From a checkpoint of a small mixture-of-experts model trained on Wikipedia.
Experts: 32 GeGLU neurons an expert, 8 picks a token.
Below are experts of layer 2 (counted from 0) of a mixture-of-experts language model. Rows are named router (the router's row for the expert), down (a neuron's output weights, with its number) and show model dimensions 0-127. Each number is 128 + 32 x the weight over its row's rms, rounded and kept within 0 to 255. Numbers have three digits each.
Before each expert's rows: a language model's description of what the expert responds to. This comes from a sample of Wikipedia text that the model never trained on.

# expert 4
Description: Short letter pieces inside proper names, especially right after an initial capital like G or C: G-r-andson, G-ym, IndyC-ar, Sch-m-idt.
router:106102102121154174114168132135150107123106129092086072131159156081131157134127087098076078138149125163100145169149165150148101128119181181168098146124099084120117190072140153146165149091082110173158105181104119150089126177150195094135218098149154216137086088124154099135119135123146105097087166166160162146138116137161171082152112137133163112116159166140098173086092126122146085085168
down0:083102071166102090171133141087181114094129109125111131111191160175142149088154113101121100165134137153180140169120138088206149107140095102133234172148219123140119137135110135124199099130094159101128155133068131146164073121130100139114161081098138122161215072089125121121110149186141115077147110109071158127164136168105164140140135134137148140106157133103129146135128149139099153131088
down1:189102114103139156160125138138072155147131200116103126140129116194145107143117146135093069095125106084178114138126124109184075103159202096099151079047134172122141106101100188129104049125071113125124168135098118124149139167098099111145127165144091067134135175094102132136148125117124120063145142147112147111170135144113140163088179102073123083169083146085141120103093073144170087152134
down2:138108141087162110109151087075149100096095170098154113178122170143099064127101150105062097109110144083158126114111144134152173072101169099130174164154105127091085119095048151086084129128098054115118180104130105194103064127100125071127192130119115088147103138112146142130160140113144142157137120060129148092183110111143129085116123030139106140145128168093132103097146108141089151127155
down3:126136160138110035140123153139143159145145153143123104107159098137132120101067131082139105166197158123150091126096168135137099148139119171136144111130123107112089150119140161152117108189121075138129095090103097164108073162116126076191149104165135071138060098093177145120130179100151080193146036125148054181125106095088128095116139162099119096146053082134159170109118110125139145113121

# expert 52
Description: Words in section headings and common public-life adjectives: ==A-uth-ors==, ==Sc-ience==, political, public, social, main.
router:161171176150126078162132150173097108141063154071098143184167167131116160077108154118070125075115089124106166100158135118148101180092090104121088115137154181114121135126129079158124164148155174097165088116121130148124155182127144077091112093173149093136094135177158206098167147116132090091083172142103106158120135167134197103158121045155108170115148170158101131112120136140165144105141
down7:134139115116140110118077168144134088092140138134147104164148105092112138180142117104150130118106145080146107182101172139105093077135136128096147146121127150103144088130091075072131101122143144143144136117103123116116162083182101168120140157109145141113114155093159212166168165081149179178138148132137138138052095179178157099164119164126227109094123165121121134034151167086083143201090
down8:124081066113174175146125131136096138209171190105111113075121138136088168111124121118118137116099150172129077133098131119113119163089123057073124127152092088165148112141147163107173142074123145149090155119092161121105089110084153162089060129099166097135105069121079166121094168057170176076081135111150127203098138141145086112140116160118095126129133088117159144181102132093135132113166
down9:126133163113100156139144130147146155174167173123196114123098146127110114134130134141178118161152096117169133113151069118145095185103137164138131145133136074111163058130102100100090077115137124160161197146145107185086150089079147100138127185143106162106129135072120146141044130138125154135116124147185100108142187158157112157120160125126153036130222108106143150099138078164140074085088
down10:082176150091126079085097153105129120133148211105122091121156128109144106135043129177066128119160093161088162144162100179080155134125126090095119085098144105140153090128148114174081175116122166117103153118132125135122090104118193133183138141189193096061116136154162160093092105088075149121171158120134129125078161155106168056076122145117166123157130108130147159151152147154134142181125

# expert 32
Description: Word pieces inside longer lowercase words after an opening fragment, such as ph-th-alate, c-ounc-illor, soph-istic-ated, and sp-ock.
router:071130145139110199092192161134186118149103138126110157080124081135171097146125074138107102141099109111134129095116145120175151124089111123142145091093130072095176186097199119105135105089086064198152113158145097128112125135125167082107190186178124186129124156178172062178119111142142103141135158157154117107129090115148175117129113086141097125093148146168124117180147063122138143165110
down1:099121207122156138082087120152094056118122096093111181180133098138132141125125139132172163086090119106135139170123152151108132182101071135130133121131077122081162138157189145103117151141180176101092159098138113176129133131123149140180095097132130159099144136143081174139094173142055093110185152101107136140116101110094143118140177091121064137164126066175127151137107075139207180117076
down2:141149215121159155101120164125140140147083131099088128102133096121132092133224094145156141181161101141106143122170105129137120187187152082146108128110172170111209147133125139107173129129125175076095109147104187076168086128076096154122133152168181144088153114126084058175135086147064121154156185140115098154169152094098097122129128137153148105136160107140137140164133100169132116164079
down3:162173115100071131131123101073115143073122189098146132135146104107157076122102131128092091139120121183154109114138161124109125162067090106107096140160160119138161168105165122085099136083087182167125177096166164085138113091131089078173121131164143169149148104142159092157176106113080172126192097148060102115159090138115131110108180145194099154194142158090160098114166192160114127114155
down4:137155127102114130126133090099149114064137186143134118109111194111090074111094136138147156160162110166164064093098080153190132117081180099127185075144167186102117096137132176129111162118076093122128086177176134151112138165156158047106142102070134093174112127136097170149117106112109092133165142147160123106116142132200152138172101112107150109113094128124199163118128172121098129089068

# expert 25
Description: Stems such as ex-cept, proj-ect, Act, Vol, text, plus country codes like FRA and USA in sports tables.
router:163173093116099135092102081195137144190189138149116112117058076129137115155104126121149184097106105096100123087117097126137151102056128098114145110135146106171106095156163085146125128106152116128120129115119130133180176091128080102111179146152126099075154173171181128102115106122070173139188159090129083109125176126150123144064154100170072181163175119097093138148109123089178079165120
down1:132107123101136188133175195094124098169069076119082160201138125135092156157103130115150138074075143143150085160109106039066126130111116085113164123144023144121137128134174120171138100134160144105140120122104077108110103142137162062129162066132128161181075131150120133070121142126150126096159127128121125112086105160094117090100097104089141159196122168118093178141155152135138134129140
down2:149120106121122103123066105087132097087180117117094124103132125162125120102116131161101081118188103129121050080150048186081120128170092201098093124173148134180171130133113138097097103143154111129119209086132138163153104068140094166110159078124153114104125128081062163068121086135089188136145156155127164130088144098138103162084109146167125124087124131127084184143082142147128110122144
down3:089048098107109143114119138073182114112142185125203082128121145157174099105103061185130146104088175103080123153138101139089117138121086142153128119115189143189136103164096083116105097121089113188181085174161145058109087153152145110082186163156140117097070106115164165157112173108168169157128143127174135112126106119156114141140130138120091086102135125124150125115107084122059113119132
down4:129110064113109074156138128128111143118174128131087149160063149099134151046102135130118118130080072110158126147118145105160140121097128110092230137132135115174168107178145073067098176136149133151129086149128141132116161164182088137210114094051147123165131115124088137121104096141129164071144148111131140160096145159116154144124164069131123181082154111178174168163103128100162168155123

# expert 49
Description: Second pieces of names and words after an initial letter (L-ists, Br-ed-ow, B-ald-win), plus country codes USA, ENG, ITA.
router:151156075139133112116158066115110132096152158146165152106133094190186079117108141173146135164103142147154095139111086096126102100103095126086143089126183142155201104164052148087117080176139083184109152157161073122125172102102137189094147173096157111147195157096093139071113133125148132178115070106098110100151076121126124148129163059108130138123129109152148186106110159135104142095097
down1:154133179160129132143129140143093148089201152122174128112079060079147153113090143113087159095091098137153161122174180110128072124127120136119165087076149161094160120144107091086122149113079090182156129135115108118125065120168147151149062103094146084219138192186183165174110145128100181098144120142152103137095096087177130099151157131114116158104132162112124120129103109101151125066152
down2:129156116074087139108180157125126115098136099148147149135144186146193120180131125138111116113138142135113110148087129077122120154098117101204171121155125153104126155117196205122110138133133063175089188154072126094142158119119174129144088136137076054081104087088117164109126133148109111115159089069097128192105202088124129147149115072158177128123159114116126153086092164143145152192133
down3:120094066079115198153059093096137118237148092152126142156183131120098157155183126131181107145116125141075094096093107171097130082123078143109153104165126117117139098140111143138092163170154136100107132100148192133111112179116122179132126099181112089182157111150072111132126131101163175121135126142130087143200137125137138146126086120135070088155098144070098116156117087084174114119152
down4:094189114096089161208116148104202089094152096082132075104125113122142066178110111172169105150128124128139143145154129146140182130144148141142112177129079143126090145076123145144100158125094193110122147166150153165108130069128078180108083129099101129168046117128145101137152110085149126053156111089094166123156076111164123101123111159135172176116109160147081083140093081130140143164116

# expert 5
Description: Short word pieces finishing a capitalized name or word, often in award tables and lists, such as Bl-ed, F-red, List-ed, Ten.
router:154154123140159109107118076144082178153123129172173179133101105186135175167064165104169170093115126135125126083088141140078177169122136084101140074131160174123139093173119112073132109177137153126121160149146124127094167082082103144100071152070110085082159155150098148121192118117116166161129102133073099118086181098148103182100166146147104148149069144110117101139184186093133129146131
down1:177146088201076092144182082140110152124114147129087162134171136120138138104131140110093147131167084121184129115122069157170112083095095113124105108126143168139130128114124110145108146161148109136181111146176160114176130080096155110138171101140176125117142126100167076145108085125083075131135081196101134102115189087162134185146120165149139160143061196158150182115144159182099067077108
down2:109140131132081126137161095187148185100120133173135115174106128142141156116104149116162122073131190126141182087165160130133153165123143123130124178120142138083108081140117133133202067121176124138100073137109150114119137104121144144107144143116156155120130191121152141148095193154065124177097155162150163148172134108127159154158131142228133047170095114106152065177136186096083104082161
down3:135072113126099199134123098142104109132095138099108105139161111118143110130149147105126068058202136132127111199109152123090090098171124197157113139166100134144112115086147140099109125092126151121140085121145153068096165121110112105133121154131139098149108132096123144097116102116240095131118144135145107161163178053166146149142093103082118062175155156145154125091139060201154120113187
down4:145140161131157189087079166119162080132069107113108148155130156156114165155121174094190163131169154108128178143135130170118113103087140199110076113103102116177134145148085135144156138160104129113176147143212168141110133102107037163151021115133166151110114136118143121169137121145180101115148112096047125100117154130124160149101124137092162099143131140089123132094059122078098137127123

# expert 18
Description: Digits, commas and short words inside statistics, tables and coordinates, plus words like all, related, New, of.
router:151171145160134061110102140140114134160167104124137178074110127149116134140092107152159173127127153049159112111096090139101162122104079073068159164137164134153155060189094170073119118158158085151077131121166100102163151086130075148068107168092110054138169163105136088091102134151101124167132141117134094093103134146100078148104168150110090153113134105107104152169164080096151147179110
down0:090099144134139089155156132124147176128143152126160117112149118066189082172113075160140094082104180138108138107148159128132156138084165110139105177147106125157129105136117116137105152110164121137173125094149136074102105144138185123112106138108090119058084180136078081142082096109141130071169166165162139131190149168153107086141068042103144126120180091138133161107183172090156166059104
down1:138111117082129178134092151142126103132113016076063096107133120075125145155127105105108145127136145186125138122147134105150129138118117124109122144138072109056146167177147147121113139096138174106121162107128209120140100100133104149144146105082127192114179075123142131122129091139114130094144084155103143107148133051077207109104117125100160127113142102144145112062136133178125237085111
down2:134087165141152128091082110128166186077140168131134121120113149130135088090127129120125130089166148145111111142118148076110102145184144135143130128111138114105139154163156112107092108045086097116174099156135070139143132113146101113162186093073134122147155122057122120153142187125129187075177149098044174122050122100166146128075110204153106076092117114148140150189141106094145099146076
down3:073113143159117179143128173182138136156107104125122164159048053147099108109135135166090158116127133115123121155132154065139138150116141090105134120134133153192129100070154126106110137162084111106154067149204095167194113085167073125141154082123188109101072124148124092158113157115129088110190148130135191136154096192175119133089094085117205104123156132117098120108131135127165110122110

# expert 48
Description: Word continuation pieces right after an initial P or p, as in P-ort-rayals, P-ain-ted, p-ole, plus Cup, Class.
router:107114105095144232105143087158111109195150187153177119111122098107182106171082127162165174108126118141152123131103097142122131115060182118166140120174169101105185105113144143132132119139129152190104076145130124128173147108130174113109218166142078182085151155140110089100097118163089120175154119144116092109117150125082139153127157083143108136192067119157099150137132081125183123114119
down1:110138049134163084138111153142141137129137110179111094040132166144129076118115127145180127122121113119088053070142108155143156179147051142136114152150040112154144092137163089148145113144167110144117078088105128134143106139111217120096134173106138156134088140164151083098157180118123142140138173148142166144094162111159142134093207131133106177136145137141115106089207127150160087124107
down2:104131160102135135068113176136086191206145099130130052161122076091105122137143182052134170133087115159104181094134170128137129090059129097111119114100192103114147127088146154049110171101131132119153126087186107134120143137108147090083127114103123115132139155149169157125136053144128177111142155151129156099095165168152128065116121121137104152124199130130124090147135102155204154138146
down3:066134186191157156109109130127099133159113143109120160128092135105132068114133130097149162138149099153176186203132114163118129187163131148102118163128090115097133117135111113053126076082141211114141128133149173120143114074177121131162113146095109136114155167110148131202110142150094108095151117094078123154120170139121103112097125107078030135163174185122097073122107169156095103093150
down4:153128128170147140153153137101122138065055080117117109160143118152139168103151166102054121104153154131121091059098156157191133138154150163123119100074159092121119148120114095127148156078106125084139121148161164189090125088089162159161151100091146154115117092138122131139151145119169089104131070100123159066115112118138124108210184189181110098099161089076177118167128100095144200150123

# expert 36
Description: Consonant letters early in a word or compound, often p or c, as in sign-p-ainting, Tem-p-est, end-p-oint, and name capitals.
router:106153178158187213109181154142139127120151137122123101076102136107113118141128067119105114114117167118091135178162129136161127124100208153121105183125127096084140174082139138137157133104059100144164099158134129128115103171162185114114190124154120247122117120121160081181134132114123118108117170155138145150145157134176117099171076134131155106159186148139115188082092087088121103122160
down1:137174123092102145150137127126142109116134125127164143147073119131081111110135125130105189119136143122109244164130114172106174127144066169136084178193117140155105114113185131156133126115091113121151121167116114090132112104089118157129198122127100109145157054112105079160075109162106169108125118120135105169112180069053163155109140080137121136144157138104150097088175042119121163060122
down2:097123117107116105115110106169115157145124066132101108123125156143123096109115106109201132147126075047159154122124067140162149102129139049092186121131105185139167100119169192115105110140137123208101132164134127123171116156135115135079076081076110182092160145113121092171145065183106145178128139089141135123189139095095172109151113146107098036133098151133111099146098120103171138135143
down3:067165109175095131142143196127121114135111156122123072096135143091135066143161156138138135128177109150192147116112141142126126145107112183115109117151158120198142083153133041104120088150119176165136100173157183075116180080164081126119140169094101139143119089091144111108151162102172118153137142179168067091135148164154138128152081136103055155148090079140133083115109072151106139083094
down4:151092191178101098113165098094127127119119056121107182149135055090133152098130162136092112128161150140110178115093147140148099143147160117096198143116175160104148134162150136186130156186142102180101163159158102093132161107075084098188127136151121095093131077120093065133153081146079131183091120131122109125121192121112123114141092047180130155139154066110139157133104135184142148136119